config.toml
d_model = 512
d_expert = 128
moe_layers = [1, 2, 3, 4, 5, 6, 7, 8, 9, 10, 11, 12, 13]
attn_scale = 0.125
Below are experts of layer 10 (counted from 0) of a mixture-of-experts language model. Rows are named router (the router's row for the expert), gate (a neuron's input weights, with its number), up (a neuron's input weights, with its number), down (a neuron's output weights, with its number) and show model dimensions 64-127. Each number is 128 + 24 x the weight over its row's rms, rounded and kept within 0 to 255. Numbers have three digits each.
After each expert's rows: a language model's description of what the expert responds to; "mostly gets" lists some tokens that are sent to it at least half of the time. This comes from a sample of Wikipedia text that the model never trained on.

# expert 7
router:147098134116122104160043122143123096125104116130118130145137089135154153107127134110175128180123131106181175126122149155131080127134138089111137118119120121122104146149106099073156081146140137
gate0:127109190112124133129122148132137089159109104151146141163128147105145126127131099147095105144151135151138145112175150098118065106162143113093154106149143133111188104134111079127134134146062123
up0:111165134110122115095121110097091119145130145117154150154107151169134134166082159114123141163109103104144151099141119083150147164094117094137118135068110136156127095143125159101092152109151191
down0:145146148134121103105153107121087136082126134148121086113164117130112144140127120100144171109156113111141095119169160090136139085110070145109169128110137132115113065129108147140166101112136129
gate1:103105115169134128135118101155124124134112116121134102122121147104127113099143125153156161146120136096104120161163208161138100120124127125110109112138101103144120151155085131115122131118097136
up1:094139157134129151165116106093172105093082111135119154136129157121167120128146121102128150074141183122154121121146112113121126095108119123118172128107142129072106152103131127115102143152113147
down1:139131091146152108136090136161138123123141163148101138115137105142121127168083144155149088119148098158140141127106138108097149138140138114135129092157111115152181110132107119132140117184150084
Clause punctuation and relatives. Commas, periods, brackets and quotes ending phrases, plus relatives like which, who, that, as in Morgan, who.
mostly gets: ",", "\",", " which", " who", "\".", "),"

# expert 14
router:106131121145162122154103107122134093175106103138130113122121073108118127176095171121106120121148126153129169138145125121073121129168160117116134130121126149075125128136131108082144092116130145
gate0:113120138100128188154137162121124119158114153160149136176132085123130136165150152115098129127182134130163165126153093133093082119119122140136155139094165157077147105140133122150133141132134148
up0:165106151131130148124119109194141119161161135115140120114119114146106103150102134117136132092123101074155123106130172174136126134116105124117106109130156107129175137155122131052145154132112110
down0:154125109106101158117126138139134150151136154138135111158116180114101170146120124119083101139153102126105132133120099123106152159150104130186103128094161147103148115169155112136115127147105112
gate1:064072136122103115113094145082125144144100120193115131151149083125106104157139119111146148081152130120099156098114098116129113121127119141099135140131106111157122126148106117126154099153141159
up1:146183088146135115111090121124126107148142100136111120178094117120184128139145116116131135110099155099098126130135124122117140131096119119150094153077128136108135136122092091120134160093101118
down1:158127130097079092163100109136094145121126087146095124136144126083172130117101125134118121117147080105151164128140112140091093123168125135105105133129156133118202090139141155095145176125126139
Word endings and ro syllables. Suffixes like -ing, -ling and -ed, syllables like ro and ron in names (Gi-ron-de, He-ro), and score dashes.
mostly gets: " writing", "ding", " working", " recording", "ing", "ling"

# expert 5
router:101147127126145122129098168111104090164100101133128139132141115163139161160157140155131070146123117145155186151104137166063110086172137104106109136141119156090077084075123121105110122147102144
gate0:098150124137125092095058126101142148140118088151138103142125131132179162104120123137148122154152112140112162143131169147142098184114100124151126135129114137102123122121162146100115127162190129
up0:139162164121140125136100132121128097100089114147110089112112121122108135124138077146177105122150136141125143110115150123144117157108117094136123139108163120088160164141152119111142120148146169
down0:088106168107157147113092116109155143148154151120171198098175151145106126154094131153141144075162136147138127185150162118082131143114100141102131127142117139068130132132139115122122114113151133
gate1:116147126125116149155138135125116141147106114150090145113137106164128135179108160111166110106118091094097121124144114124133115134126128125082147107125162102117126114094144110122142135125118178
up1:130155087130129101149143176138111181151132120135101122143108101157108135138089107087134110122144138112066124125122151120155108163101143166126131096157155117134108128124169153095142132134114132
down1:120133122111172120144123166169168109168116145153123130155110132111103104151129114112135137098158125123158153140117104141106112108140111121121132089168108127112144103144137137118135150112120130
Counts and quantifiers. Number words, quantifiers and determiners before a counted noun, such as one season, two years, several, many, the.
mostly gets: " one", " two", " three", " several", " many", " four"

# expert 12
router:087141124154118132085105132101133104129116080140156107103138116143145150121123153091146131127157130124161144085104116123121117155142155122140126091128139098091121096139158140086130072132131152
gate0:132119169126103091122137091135133083102137110153126126136110136143134147135097131158118131084143138106147112177150105128097147097151112122136120116092130098117152126112147119119144086096120118
up0:078103118158105111048115144148131151123131140151093188149151160183152130131167129157120150111198134098167141147111160143130178078131117100098128102115144069122130141114103106112122153105171139
down0:103141153146139144102120128104105082137119120110134161170165145075115108140139139104140127104171145155106101140136164109163137105163140127125148125116114115087146132136113157122118115157108124
gate1:067127140140100129158113093129139111153121129141141176094167121154129143164108153111161138163167152120158123131144142133147146107127115114101113132109102130104103124111156102169116137129101108
up1:129104135174148166158118122157158101156090173143141123159102116151144131153151169158100111087153108122127111122145125177123134162134146130149117083115130149124125132118143115098138120123132133
down1:148116077074119119142121137119097141110117106119127102106105090145189100132090149132100106139145124161137135144107085158146155081160106139134149117134081169154126110139123112132108136122133110
Consonant word pieces. Single consonants or consonant clusters inside names and words, such as Do-c-trine, A-x-le, Da-ph-ne, Maa-st-richt, Ga-zz-ettino.
mostly gets: " Species", "p", "c", "x", " Ant", " Sc"

# expert 22
router:117143080115182133129120120102102093132127104149118131145132120126145154157102118102131110163141155115160165108148137173086105161132131078103131131121117154108109079139126115084164113170138109
gate0:141149131121141111140105120119134104126169110142170118162098122081144119135116118109119156164113182126120151115132154144151115171107116140130126110142090154117146137107169119163138113137156134
up0:154137120159140184111148110109112141146074102139092123128170126136140175105159137119098132131147113129135108107098091109124168090152135148107120175106178125128142134140075149139137134109125145
down0:132129146154183158136122138084124134112172117166139158110098126107139115121169127091195081122080139108116078115137100143140105105156113173152145133155108172137099156133112125094128141107144156
gate1:143142121127150127129162125125141106143120099119129148138140145157125170153128158165163126116156095112131095177172122146138160093155110094110113119089152122114105100171109136137156104152134107
up1:098107123127159074129101141073063135167152110125110119137119108163107126170136111097091157159122126137106148144156181161139114124113133130149117158175170166141125124145149133114082137155145122
down1:119146133111127084098119138145112112121122129137140142146151110141113158103130079111125123157142141135114180111116140137138083124143119148128150125136156134100109124109125113132076124103125108
Digits and d pieces. Digits in years, coordinates and numbered items, plus the letter d and ad pieces, such as Côte d'Ivoire, Picc-ad-illy, 195-9.
mostly gets: "ad", " Ad", " Ed", "d", " Coordinates", " Ab"

# expert 8
router:116106127130130183159117130168100111145105117140077160169127081116144138144094133137101087118128140102149135125106140165081143071133148132092143118132176122145106112133186124090141092167137119
gate0:133174109136162214107128122173087092135108149114124161143106135168168112089135184086121129143188110132160108120147125149112163133111142109077139147117169124095110148100122129087152090147139119
up0:135107132131134168106132086111097097124102139133155156129159123145183140113115086112129164134140095119161138134086119111157136139126113112102110155060090163099115119177129155122157117156150143
down0:129154111141108114142130116137109170092118152125129109098108117141104097097120162151153142164144152133147119080104125084111145097126129129105149141200079109164123120153161093093126132141111127
gate1:112150155130051126145118134099095113172111126132134161127139119152147104083146132121073137111138181128132137129155125100135103152117122106111146133121155110099153106128091126094106122126129143
up1:120118102117157117100140163173153126179135127160162127103111113131120156119089139163116140147138111126103136183155167168134147124106122134085131138157136128146134132122118152154110128158127091
down1:124171121137130163122148153124113106102096168115099153152153139137137084194116134141111146141124144090113139103143129117149130106150139131093083146150140075123116116118097167138116147130187132
Infobox field labels. Labels in infobox-style lists such as Occupation, Genre, Genus, Founded, plus inner word pieces after Con or Pen, such as Con-fe-derate.
mostly gets: " Occupation", " Genre", " Order", " Genus", " Votes", " Died"

# expert 16
router:093102084146128072135101120145124092190119130143116146143102119131123142132103168130108103146170102110153181114117158135064093138176113149112151089101155158090113092095151104115185118146143116
gate0:092132131133125143119109126118132096150127109122162120135136105147096135152160141132094131125142125152130172103156109113076134115123124176104124106141142103144146122137153076128122132148098175
up0:142120146144076150111144136114103123145126107115184106152125110137165150126130133122117146101142115131114146135132132142142105125120119118120104123161140135140122131130153110111142140154118141
down0:130141114132115099138162172120103130137097119130103127134071123134124095153124135134135147123121130172116143092133140173084120127116131132168089139167129131130146107106090122161103129124114129
gate1:101110145104144130138115129140122077158128117135129141132113122108146111179128083111097106126131143098165161096108119129111077131193098082126118132121108100116138110089124147122130114147134123
up1:079107151133138134109127103105129157107130107098133119152114126144112182120107131158129138138141132058162096192150144140153123141091117150132136159119143128133145091149110134117112125143134115
down1:146111131144161129103154135114130179115144123180168152093141110097140154167094119146101170141116176086135180149163133099087153140112154145169150138142104146146140148126131110129138114098140130
Articles and career verbs. Articles a and the, plus biography verbs like appointed, elected, awarded, killed after was, and inner pieces like ed-uc-ators.
mostly gets: " Jr", " appointed", " killed", " former", "cu", " a"

# expert 3
router:132100124168116116112106100126106114132076136159130152125123106139119110105126170132151066143167170076120209115156176135120134153125100118111120109163102154089105101100174085120111091144125139
gate0:150132104161140161122104085098096131160106158142136140132107103147126114155116145121146072113140109142135139138162170134120119120137123078130133135121112140148104131128146106168079135109118151
up0:116120146132109164164098099179132121123149103121151137123188103134099170104106119142091113139147122110118155141140143111134141109164146130142101126102079194107103144146116097111103106104153101
down0:129145129129099115124122124093127113125092135121147148115102117142114172145107109071117126121152117105091134113127142160112084127142127121118115104131089144101145142119127131135069083180161108
gate1:090112154141141179105104164123107126147122142136144150111131080122151144102125076159147087116120109107129149122125094157141138124096107179119152134139110138105171139130140139139092093160129115
up1:162163150086082089139126099151142131102135134120114165136107144145066128116128144109109166110096127133112127103114125128150149143149140128094118115085117122140102114146115115132128141123091142
down1:148085129103120152133143080120150129142146135120126138159166064156105110129127106119116113122118078128140085090096140109119108143092139128118131106126110136135114103146158146131142145143081124
Short word-initial prefixes. Short lowercase word-starting pieces completed by the next token, such as de in deprivation, no in noir, red in redundant.
mostly gets: " de", " c", " di", " du", " do", " art"

# expert 21
router:150128133145174112143091088129095115164122108146095140149099111131132134122141130138113130170114120141156185130128151117112072121191146103104143162122145126114063127148163130091135107111106155
gate0:165122150149118135148111192152131126140117156106121161150080117110124123189105165123114090113112135147106114151166087148120103123139108137111140124135133178109113135118175125146142118129140113
up0:136127131137090121131132132167127112144190091144197103112146122139134129129116116134157145147153154129119123186103129104124117141100108126084091111067105166120162156144149124115151154156094121
down0:150123123125138152097118151124150112129095111130125112143160086139112136153085123134140152118165131084123100165100142102131096115140118176144143150130133105160165145161163146118132090145115096
gate1:177115125114110146149148076119079142105137131149116163121104131114094106101130105144155111136158110120140123080134110111126149130162127163050138119118057139147084114112151163113142144151151140
up1:130145108095126127098138128135116132126125107114138099106133150135152141157152134163130055124103143135156167181106126172122116120114163146176118187145140150107157115124099139095164129110130086
down1:132100108151146138128112113114143093115094135083159134122137169131124100136106156175105138101097145134118143131168124119135154094148135138152120104122122168110125128111123132102163119127114148
Personal name pieces. First names and mid-name fragments in sports rosters and place names, such as Alexander, Jean, Kristý-na, Stra-s-bourg.
mostly gets: " Alexander", " Jean", " Chris", " Mark", " Louis", "ald"

# expert 19
router:116129135099186145115099119138142123136116099143155125169130102142135152130109143147130108165141136091154179107138119157085111081152140125114147130121133093148109089132158104110143081167159074
gate0:123127123106144149128133129131153127122109113098135125115122140113123129115133100183149096113122116130160154139107124154117132110104133085121110144133164106084129148150158144130108089169143115
up0:138164104178117112160125146140108169141162178122155096181153103101168127165103138113136176158083156148113136127138166141125083132139154153144139132097083149154123099133105124143098174092126175
down0:087119133161153129150140124116148112150120121128145127147155104097139133166118158185068133147134134121115158099111179152131135098140154139125139122152139121122117143101138165135127165131100121
gate1:110117134159140110153112147116112117100111132135128108143105113153122134142159146156126132114151131114118145140142125139138136107127099094144133121088145138094160119118150142121131108116127127
up1:075132154148138102129132115143124112137096138145147166094173132096119130110134131115122128127138122149125130167092183132159140151157141074116116155108095137125154109072131097122166117140133142
down1:163111175123131108124120126120153126123106151131156158101139082105122118105146145109162147173111112107122141100145208172161158143144081138090134124133132134116128094125152108145112122108138147
List bullets and table structure. Hyphen bullets starting infobox lines, table pipes, line breaks and See also, as in Headquarters, Member Association fields.
mostly gets: "See", " See", "|", "Re", " •", "St"

# expert 1
router:086136138149127120128130138134116105131118099140115145135130087131121190148109124132130089113150138105134156113123123128089166093142136121143141157136125097129104095138162149119161103120156148
gate0:146139137159125104113087116149092100108144131183103126143091108130116149151119190118104130101124117132146126060116144157138133152163142119135136196110140082106130133072134163148140159150112156
up0:113159139119134166147104095120121136117102118143155153142110171098125167115105157085125138113121139092120120174147082150136154166084125132113152138131183137111082150106144115137124172131176126
down0:084132185106151131169104127072147147123139059116120121165111152144142129108103118129154108111106134112120099137119127145079143136130106134106136154104131116130120117111106130150139118118138148
gate1:112137120136120108115118139147136112096157108127173132123146118125094154096136154122143107118154096149129122143119089138099102136168128146148138130106147130105148091115111100103150137149116132
up1:128138121138143158151099167086105140101143107170161149146089140132130115118070094115121144178130125127119109125162142073131115136136132153123108126152097139105113162123134127093110155149141095
down1:156105179150141143108095108135130119116134133119125141139088141129129141157150147132137125149155062121160155134141171123124089153097126180131151128134183147130104110130123120090127122158131146
Mid-word fragments and digits. Word pieces inside longer words and year digits, as in incon-s-istent, cause-or-ient-ed, obses-s-ive, and 2 in 2013.
mostly gets: "---|---|---|---|", "vest", "test", "feat", " Carolina", "present"

# expert 18
router:104134094165121123160095144144098133133078126146126154114076100173186167138082105166134083161132138109185138100146123153090114147114135128130108107162166153083101095139136123092143068126170121
gate0:135142109140120137118114145142113142125136143110157116137085108133159103153128132096104146137130092098175163074166178149133117139114135126102129119140115130174130074117135152127139118176119118
up0:135129155125150120108136116186119119148134146131096111126118108122192151130119105109156136121106104093174136084105111135103106116153125121101123125106122144163120116102118143148141104170098146
down0:144113115112077127160116123102125110152136107145140099133118091108123141109116124133094132158158077139129152144123128123112124177119171159130151124120115098129153148147160111116132143115146136
gate1:152112113132159136122132135075110100108099136157100132156101103205168105133084119181110145155151135115096124151113089168101133095142156126121094136149166150150135123104113173118106105162125101
up1:128115146132156138136114133107145131164122114118157119098142139127116113139092113104161141122124137135078106179109127124120132134101131132137108176140103096103140150160131178124177111133146104
down1:157137145155183116193145080134125150108082126113102098072148111110141121109086100131099117128112115152110123158124123121107165095100104127142137104090146113133146145121136132117158091132139095
Units and building words. Measurement nouns and architecture pieces, such as metres, mm, foot, guitar, and c-lap-boarded, in descriptions of roofs, windows and floors.
mostly gets: " guitar", " metres", "year", "inomial", " mm", "foot"

# expert 20
router:117112117157141123100130103140122122152132123134112123114170114159149175150103158151167101159155129121143149137142159155092102141115119091097118140108146151104071125154159111080186085129108127
gate0:133086109088116125129113154081101131104120137140145165136124079125185133115098111120136108126171084141128152139145118141136120106128080104136119125123138149083137146142145131090126127118145147
up0:089148134105112118162117154105129136129085128136154117135141139153154119129139147057115109144122123123141135120113129157120147142139055113149094125140101061132189115139125119126143110130122127
down0:163118145147073102125094150118153099130112146115120097171185122172136140174118095158171141127131130099117105119145098152117132105102180110152133107138099137133096142098154130136109137151153168
gate1:133094129102154113146091092120176131111153131126126108120159141124134151131059087159141058165124138145147154112143087102109107109106112116133136114129124126130092119164145114118153090170106116
up1:106141088096138120157154167120117118107154098149069106212131144153114071166118115157130146156164120104114143120119104117109113092163117173107161114106107106105165138153155149128145095067132149
down1:137185116176124126145161100100108121139141150163108141138153150105092162138142116162181120154117117180140102155164169143091116117082168141128193088130152131112079138135075145147157142097131098
Song and work titles. Words inside quoted song, album and film titles, such as You, My, Love, Night, plus quote marks, as in "I Like".
mostly gets: " You", " you", " how", " Don", " Dark", "!"

# expert 11
router:079124094134122150142091133128128108161125149140137155137120106123126144131089131137107109173134163145175147104075138126081157143143129101137171139122164161063062080093122091092146123153150140
gate0:104114144144118162105136115086096108108120142123154138178148105162151150110175114156112104094140074132151122145146113122122121121163093138137137100103160138109147098080097124105134157175121137
up0:129076139110134116138138136136102153116116103135150131069143142123121115156172143061134126149083126126118131121169122104085099091150110113110110160149097109153134117206129144111130121107155116
down0:145074129127113091152094157120117159168118161114099120147138164118133166103140146122100078135109144139136133112125099176147109116088104152128125144143104112133132163187119121095137114154105106
gate1:121175070110150126156134092110111121142137165126106132106083115113162126121125149143177095111167166148108139094128157120139123113116146180148098144126131068090134104106122120133125112135128170
up1:121087143104167128143136124152122125075151088145143122133155118081122123136118105172112135102124136105140106145121115118082138150178138148128136116121115149115115124146157139120131145118129148
down1:132114122160121115069172117171125126129175138162118122112135097129123139111096176119140075140153113129087112130138128131131111098119136104138137146128128127114143145142126123110100148140080093
Nationality and ethnic adjectives. Nationality, ethnic and language adjectives and their suffixes, such as American, Brazilian, Swed-ish, Persian, often in population or biography text.
mostly gets: " American", " British", " English", " German", " European", " French"

# expert 0
router:116109100135151089085102121133134072135133081134095175155102080126129179108086137118106119170135129121131149131162097120091081145151118130123172101137134165126084121162114137109140122160117140
gate0:137128140127163100145120130137104163154154175116109112072123086097128101125161127151135088117147129153147113099126089135128103138121120146140121147128160128136135134147106181133119071154105160
up0:160104088144141100136172087124118161129132161125101127106129077103109141137131124109128138120193167152105094079135105092092125127144148115140146108126101129134170073120128158145133074149100124
down0:182157138145113151134119148128117124140120135094128127131101145105156168124104119159109136130136114155144108176133165154113083116108112173092146128147112175099134173162120164116144082115110077
gate1:114144131105135121128160128104136137135152114119138090098133127183116146161128127142157100115093110100154140156153116165098099117123156146106092130156128126107137150152083176135082114145085153
up1:160116162162097125131139170100150170103103140129113125090111142127139124108101115142119139114105139108109136101080154152122174111168172117117120122131134142098169085131151129146117142132145108
down1:147189143094152136097100087117165151154098105087105130128127148138117133101103105133143146091139117141117140144107122098140107154133149135102153070094122130134089131149116147155152130078109131
Verbs and past participles. Finite verbs, auxiliaries and past-participle endings in running prose, such as was, is, became, made, released, and word-final -ed.
mostly gets: " was", " is", " made", " became", " been", " used"

# expert 17
router:124107117092153125105089148105102092115106097134142138103118067150130120117144143116129087186133156135150170110148147151105100110139091099127082100136098123084113113105123124115153097113129148
gate0:121100118088170113133120132107088136149133061121099105109100088164100122122166142147141125136127121139093134137174135100109157119132096115049095098104158092142147103101090099105153092132123149
up0:156145138159121120157104140123097141144132090116138108137131103110084132124170116138113124131117148072126134139169133127084115121127118123105117098114129108149169067127164126109177115136166106
down0:124155140101122141118070129101160115112085122132170154127126169105099167118125119086126132112121117151111109079132137140085118152107183132156096127118120167112128134131137116132167141121114100
gate1:113149119150144196113134098116087135156158117117133173111138161059097141135159144120105135139120138137114149133107146140120157137124163093102136071107162102107135079150106116163118089149148134
up1:145127139080169142088104121081130152093143105130078116149112182153132115161144132140154116152116121099116144122133108162105068152116129155120125096115081119165064132092128139116154179111142208
down1:110118114111106119119128151178113142104147136130124120150110135136111107123123108083121137145120139131182105146145177090124125155109140075124132169154137136080072108166083121135102127135100137
Time spans and dates. Time-unit nouns and date digits, such as within a year, two hours, last years, and year digits like 2015.
mostly gets: " years", " year", " After", " period", " However", " before"

# expert 13
router:108119137161112092103106160121110086140104090140130143129094146179166108154134114163142115116126094105146170126131149133117148144110099111117135124171148135137121136130154148084115080102139105
gate0:137123192121117120086120155132108108150102122134140143135145149136081145161138123128121127129126111148119113161105108111111123140141113138087156115127165137127120144159147137135119121130162102
up0:133128080114129137126189144091149137142159097113125083157136137111142124088089162146072160127188157083149140102145138097139124105154121120115155151079124162114090133140126122130111127106091116
down0:162146201147140076161138123122136152144107115090114110146181113121178141191073143160106131092074123070153132124100190144129116154109120106136128117084126120165126184120127117159103094125146189
gate1:098132113137148117122117136143105148092110166108112141103110107137127064123123160121124126130133108117113163102097132164116133118136161142124094132118138077160104134116110105110127098151172139
up1:122153149131095141128129120196136130093138155125099106107118109175149099174135129093135145142094123140116133103127121126149157115104127126140108111133141094161066126129127135104138114113158129
down1:136113121162117121160158121144123153120136149102118074162130149124075095133132129116113139116128107157153121117132194128084177131135150128121159099147121099137117087165124128084142149137103096
Prepositions after measure nouns. Prepositions like of, by, with after measure or result nouns, as in beam of, budget of, died of.
mostly gets: " million", " by", " Species", " against", " with", "featuring"

# expert 15
router:104146128129145118113112136099101072133103083134141130141117088166162125157132157120154094123137098159148158105140117151063116125165163120135123107094092139098087148140168119086137136127147185
gate0:126102155142149116161100153099149089160117146126128104128108110126135195145147154120143134106092128110113120124147085117098115100161116168146117092134102153129100120135162112135129115128154130
up0:132103093135145112075108130148148104165158112097149129173123094109128158138142137120150067115151136096134107093171083163115134128101119119097111127109091154139152140159149118145152098115173140
down0:143157129130132178172119169155091066183076117126117153148064100172115149124148121069150095090110154163157111137156123166130111162115146160174155089083119137100100125131146154147112107079156144
gate1:085064108149101135123147141127120116120192076162113141136102136160104151141121139090110135144097080138140132090125175121111115146117155120127126104130111131148150115128184141086133127113097178
up1:088107159132114152159147137144149196111131103141145147092142122099108126123084140116128095123142117142125079127146133130146124109086106164114114095100148098127114161145145127062087146153142125
down1:127144180082147133099102076141113096149112151095131148129134118132066119085107124157158156127144111148104116104118123073121136162104134163111123102166170158138183137138078077116151132122149113
East Asian name pieces. Syllables of Japanese, Korean and Chinese names, as in Yoko-ham-a, Cho-i, W-ang, plus the and his after prepositions.
mostly gets: "ō", " Animali", " This", " Kim", "ashi", " this"

# expert 23
router:120124124127097153132104099124110120123123099140129163128090093128137160156107147139154095169140125121151140105148113150079188122134123119115094109118141144118114083106123088094171111122116136
gate0:098055127151128111126123137141110111148130110133108141111129093177132165120129172122123134112152149173187147108095099124138152089163134111127105122136077089133107121134091112122173093173128123
up0:093121109097119115156131124115122103136110146111173110130127113130148131144157119084116140094169141152086121123144082127097118088097124142137146185105139144141132124094137097136128150126113143
down0:108112121073144117139098137138109149122181110169082143135113117123138153089104122139105100134092138126084145097127117111159133140124130135142117152146138140161139125156152160081113129107174126
gate1:113158143107142146110107112124161125139113125129075143195131099126108117138108106166167097129099124158117108112176137153113150139145096126157151138196157148120161122102110138109198150072135130
up1:098111076142130151128133124107117140138085136118132158107154109106153135142156102121137121162112123174083100130152119111107130113122133124123093101101127132090150103145134107155161138110146157
down1:116124126110125104126126108144125099133164208187130162180113087125106115144167119104114127156140096082141145114134120126115122165165130114152168130167109114127163161121108126104143167116129134
Position, direction and date words. The after at or on, direction and position words like north, end, and month names in date lists.
mostly gets: "On", " On", " south", " age", " Columbia", " North"

# expert 9
router:084122160090109114112132160102145093132138105136156143098121136124126164163142142132099128150156141137139158098129121152123106120181136100086132099113146110081090088127141090087171096136134151
gate0:117176118139139075104124163088089090127166119147132111129160110097135147117115142166104145174144125104158114144143142125140138137115159135123123153115121147107094132146112132126156095131112097
up0:154118145143119132161131135151095152138095117133104120191113109105101152150141112155141130100083081137115184120129116129096103110150126146128131128115143139126129090150093107158143183085161119
down0:067104119113175113134128109129128130134122116158093078099117125150087107124106166106151134147118119103066169089135132111104107116135154118126120158147130116103148136102116090094103123098105175
gate1:095096142136146158068129156126117137130125132138117113132108114141132109090127169110133113152118074130113151128131141175128171108146141088090124120066130127130096113108107143115142111174141137
up1:138151112111139136101136125102140126122140124142085149131166111170095121129101097129114152072167110167123144155087114130119120130125112107086126154137120136111086145128127173115146149144101104
down1:163103111183114087142168154090103149150168119183084072116117088147149120127145108070110109149094147143112138140136088086139140088118133132175159126131129103127123147129121139096156117127122138
Locative prepositions, table pipes. Locative in and similar prepositions, as in sites in Tennessee or in 2014, plus table pipes and colons in lists.
mostly gets: " in", " In", "In", "″", "′", " within"

# expert 10
router:090105139107131139133115126118131095134097108134136144152150095172147139158118147133122129152177105111118158091121093165085112128152107133116134106127102163118108090162123126075111082143135130
gate0:130074141104115123146107111108128110142140113128112122179163099151122131112102111147135116182154098135156155104128151122100087105137135119120098104112118123114132146122120144080115104116162146
up0:127106193115150127144141104104129151152097124149130096183136163152100149121140106137161112132187126151150125141153155161093074093138143107166113157109122138124137150130101150119110108124131130
down0:125113115149124137118132106121142163137118116189194144127155128132165163126140140138145123130094129113151135176102171131125139126167158106077147125120105123100123095101124096094118142163082144
gate1:144128108115120154140134126171133109122131127133140083154112107107130098082102126135110144124144153148108147119126185113138078138129095149064165132121119148101129148160171126091156114102098139
up1:092139162132099146117148101154132125115135139092143114129127148087102118079144122132083137089125115119132120127121104140118139096116137138079098134116120148144111096094106111108129160131163108
down1:142139090140069147120159084118086118120128120171151138109125157151112138122136093147137140134154082104111132084104099108140135152111154157144147139181135152123144133130086132139162132120105139
Table and list markup. Pipes, dashes, semicolons and line breaks that structure Wikipedia tables, infoboxes and chart lists, plus headers like Apps, Goals, Votes.
mostly gets: " •", " Apps", " Goals", " Votes", "Billboard", " UTC"

# expert 6
router:113093082118132116133081166159135108159134112153126152104139092099119132169150140124118079163163146138121184115139124170102102101133093113102138112145140124106134124107150073093122100129148134
gate0:147096157144140138114145112103126137159099126184145142119135121113151131124140126167138112159130129126099119139158131139132147154128149101135124064147167162106130138130084103130086113146108094
up0:140125079168127121133149139167128115138134193149101124139155114094132147174102161123108110100134157132088096145132196129149126152077138094170171132137141148142107139148120130138097131142096110
down0:102135101104154105110140128137108124124143111115086138139137136142099107155121139099163103162090095153128151139124151143146152106117139129113125100156112139119153137131154173166158124139118144
gate1:127138103110104122145137066133147121127139104149123205120103126136135162173108127104116108136145155121135128113150150144118135125141099110130136154172158110127133074142140104141139117134134188
up1:140150108163144164151130151142141112083176146108102135090160136124119091152128164081120099145129132151122156137159106137098147103150162140137121171123130139134106123110128090140103103148142109
down1:169114074148106136108123083162111152109073146155130121103089160094112137159126126124095139145142129121108140132142132127137111117103168135158100113134150087127134150146112177137182087105150129
Ru/Lu syllables, digits. Syllables like ru, lu, gu (Ru, Lu, Ku) inside or starting words, plus year digits and line breaks, such as ru-in, int-ru-der.
mostly gets: " Ru", " Lu", "ru", " Ku", " Hu", " Mu"

# expert 2
router:135155093154138163101107131142122092114144105144124124163097104130138160098105154123176128139135121114172152115144127121085125129162149115116143094154098108114120103124137111072151095133192137
gate0:179112115081096117131088113161087130109138176106135107175157085112132136144096142121132092118127093106118118129155160153137066152088127116102113101102148145158119106098133151127166107158139121
up0:069142140160171114113127111114156137121086102148125168098130165161136118105128121074142151140166138149118107089110128122145138136156151112141138153151090128163125134161173115073148142095103168
down0:108104118127133181135132107100147126168160152185102138128113131153148122117156156161119127138144143128116129148095137094133111162125137133161124136131154081136134194114118135135054141115168135
gate1:119122147118156142139130119124098099139108106124106160138141107167110163083133095158130153154149114179133150117157172114117133105166126142096098135136141100128100121150127157105163079104098094
up1:111134138132135150135110090164161121163131172133101083070114112105135115109156128161145133082132090139145120123127138156130122091179160169090132100100157081142119177143125113121149113090108099
down1:159128111131117111123136125100105135075098174136146078173137111113171166092128166138164201122148134119146099091135146123113092161167098111117133111103143135114102094138138101126135085116096129
Mid-word pieces and digits. Inner syllables of long words and names, plus year and date digits in lists, such as Fitzpa-t-rick, Tubercu-lo-sis, 187-4.
mostly gets: "l", " CRO", " cultural", " Died", "ل", "}"

# expert 4
router:101103140141138102116113162123120087134129096150091113111120094157129168158114126147170098146156118122123192152131130138090073150143105145143146101138150153119115113110156104112155120159157184
gate0:108075107116158107143113124101097078137136129149105108136158132135124104112101183140127114134138133151135132119103109138117132121120129133129122111135116087115118110112147125120084121140128157
up0:147091160072175114178147140117120122160140123127115079108143117106129125099150164169146115142133127165143136107119151134146064180139095155123124144159149127114123139089132153094109159147108139
down0:139141171081125116135124146115128112108103164146102124122133176134093167143149114141081134117104181132111142100146118113105150145136135154170108125144090149115144108113138144143140127160102120
gate1:111145158118164098089110145175150093123134125130091117161117116156128125168130132123100145138151104147146146146123096156125092097137150131111119114156184092147176100082140127093115131112166091
up1:148125103148120128106142141160101158101136162126136148157106147103046160111140110171115141124125145109111136118143163170126142114112142100155141157161107122089094116196127129096137145155093101
down1:128153157150113098142109126130110115112118126142130111080150114111134178145096099104105135112161123137084139088145114128134130137171131116120146124139115167102083075135078126115097134145130144
Compound nouns, sports tables. Second parts of set phrases and names, often in medal or sports tables, such as Gold medal, railway station, coron-avi-rus, Hollywood Report-er.
mostly gets: "avi", "vi", " railway", " medal", " develop", " Succeed"